config = dict(
    n_experts=128,
    hidden_act='squared_relu',
    normalize_top_k=True,
    routed_scale=2.5,
    lr_router=0.00224,
    norm='rmsnorm',
    tie_word_embeddings=False,
    dataset='wikipedia_en',
)
Below are experts of layer 6 (counted from 0) of a mixture-of-experts language model. Rows are named down (a neuron's output weights, with its number) and show model dimensions 0-127. Each number is 500 + 50 x the weight over its row's rms, rounded and kept within 0 to 999. Numbers have three digits each.
Before each expert's rows: "comes before" lists some tokens at least twice as common just after its tokens as in all text. This comes from a sample of Wikipedia text that the model never trained on. Tokens count by the router's weight.

# expert 108
comes before: "t", "g", "d", "y", "b", "c"
down0:572564501449394504441546467426429552506456424497445462402492442451510624490547498442475477550490445467470524471558480452503477526467416579507459495523542504441446479448498461507505526492522456466591579488489561582517533610508478545525562493576462523603525445594553434498584506597561492485551455501483408484455483539479470470472458559541419578527576537485477464464454444534496442542405

# expert 46
comes before: "s", "ion", "ed", "or", "iv", "ive"
down0:497455562453479523542441478475494513415502486559555453513510454507515495484489581456451568450528437597512570592406502466540546524549607507479509598546412460419468464610527508507452500548577495561543433531560587482618455488503453481510485417545565481533496383385497511504564527539462471500475649441531446512454441436488468500506492507434524498486520553552523483548419508501503509539457

# expert 56
comes before: "ic", "y", "ical", "ia", " of", "ics"
down0:426563509437497514448532495562556540485540584490501528489510561439485552486514540456491449472543570517556540538432487479551460476438600548588593565570558551484516425525515506517499416561519497420495521437507509617566515494432526488459514505468466489450560506432466524504598506512493521466439585434534488514441543434436424515444567443457539511390526540554414523562396573556436547583464

# expert 95
comes before: "9", "7", "8", "6", "5", "4"
down0:516428561381501512458550502535485487483645536460407468496513507452555503548508406462494501574455503544557511439556503472492473473514525484473414437533461502394517473488619466441537431462459487517498574454495530484500536482554420483560462477464502394436505523464527568535527382439453508481545524472452464509573462416398478532601484426591452486586488544518533480552528483574446461444482

# expert 73
comes before: "t", "y", "al", "n", "th", "g"
down0:526519561517391482546416486468446515488434430497481492569494539539421434466452567457533509557484554488442560473519632555492519490501431467377471529546558457529503559457501381492482409573456502456521472529558546475506529535561630462618522497524528538460564481582445440596472400446485550513519507518457441531511499442515460494568475529439554532576508504513520396500514526470500576515498

# expert 21
comes before: " to", " the", " in", " that", ",", " a"
down0:472435471380579554491548480515497540530599553381459548447502501474453384528545406580507479472549545510490517555429582470520506555542524453487442473508438458433510451519548439524589510500495509479516533553446525530537488461512407555551553519497467497452585537524504478492441428544435519498525510470410551520554500441365508472483517453400536568510474454515571529520356501464420537477525

# expert 44
comes before: "==", " The", " the", "The", " he", "==="
down0:462468547429471453481489536530517475461488485478487465471498509502502663468560533491559556547546468385551424501500555432410485400508420516451517528517590443525513515507551430549517589469498482439506558587450496527516515541462497490598506548471468505388534567529469544517508464567478542441483390538505489535509538485612558428491554535496540503539553517526579522477474665533534483407496

# expert 71
comes before: "|", "20", "1", " |", "0", "19"
down0:418506570504494447529512445431508541442475567516469513516441479456459496514455495531513462423491423452519488366424489570490474541476424477446493506513411518525472467526486373512565461454502513571528534524482602531548414439575424568469496486435371479418549522577515484415487531447514468521613579465449429441435507407443463479462552512518485557511468518500466470480582533495475455469591

# expert 126
comes before: "es", "ial", "k", "he", "c", "ed"
down0:485658530531523533581509598496429516487495514491422469501456566586499599519604579484540542482512447543538581437560537439579468535480487541488515545498523481557482558555445488464502436598525552622512533551508514530441494518573421485442474527528560447450592524513533456536602595510484444469470484508533477491493493449481580558501515490408478458485434470512579507510558467441560467536582

# expert 110
comes before: " the", " a", " an", " his", " s", " its"
down0:579509453417444547542468347467541574531510559508589563412549464549474526475511547624475506548445547485524473532531549364453531539519480429519427529573609567485525450466518602470545508468542572411456498524458557525474445524497459464582541500505556507431510480582533456450500506465519473587513559542450490426559501543510536525504494403517547473498546480558479554514400499477517497522472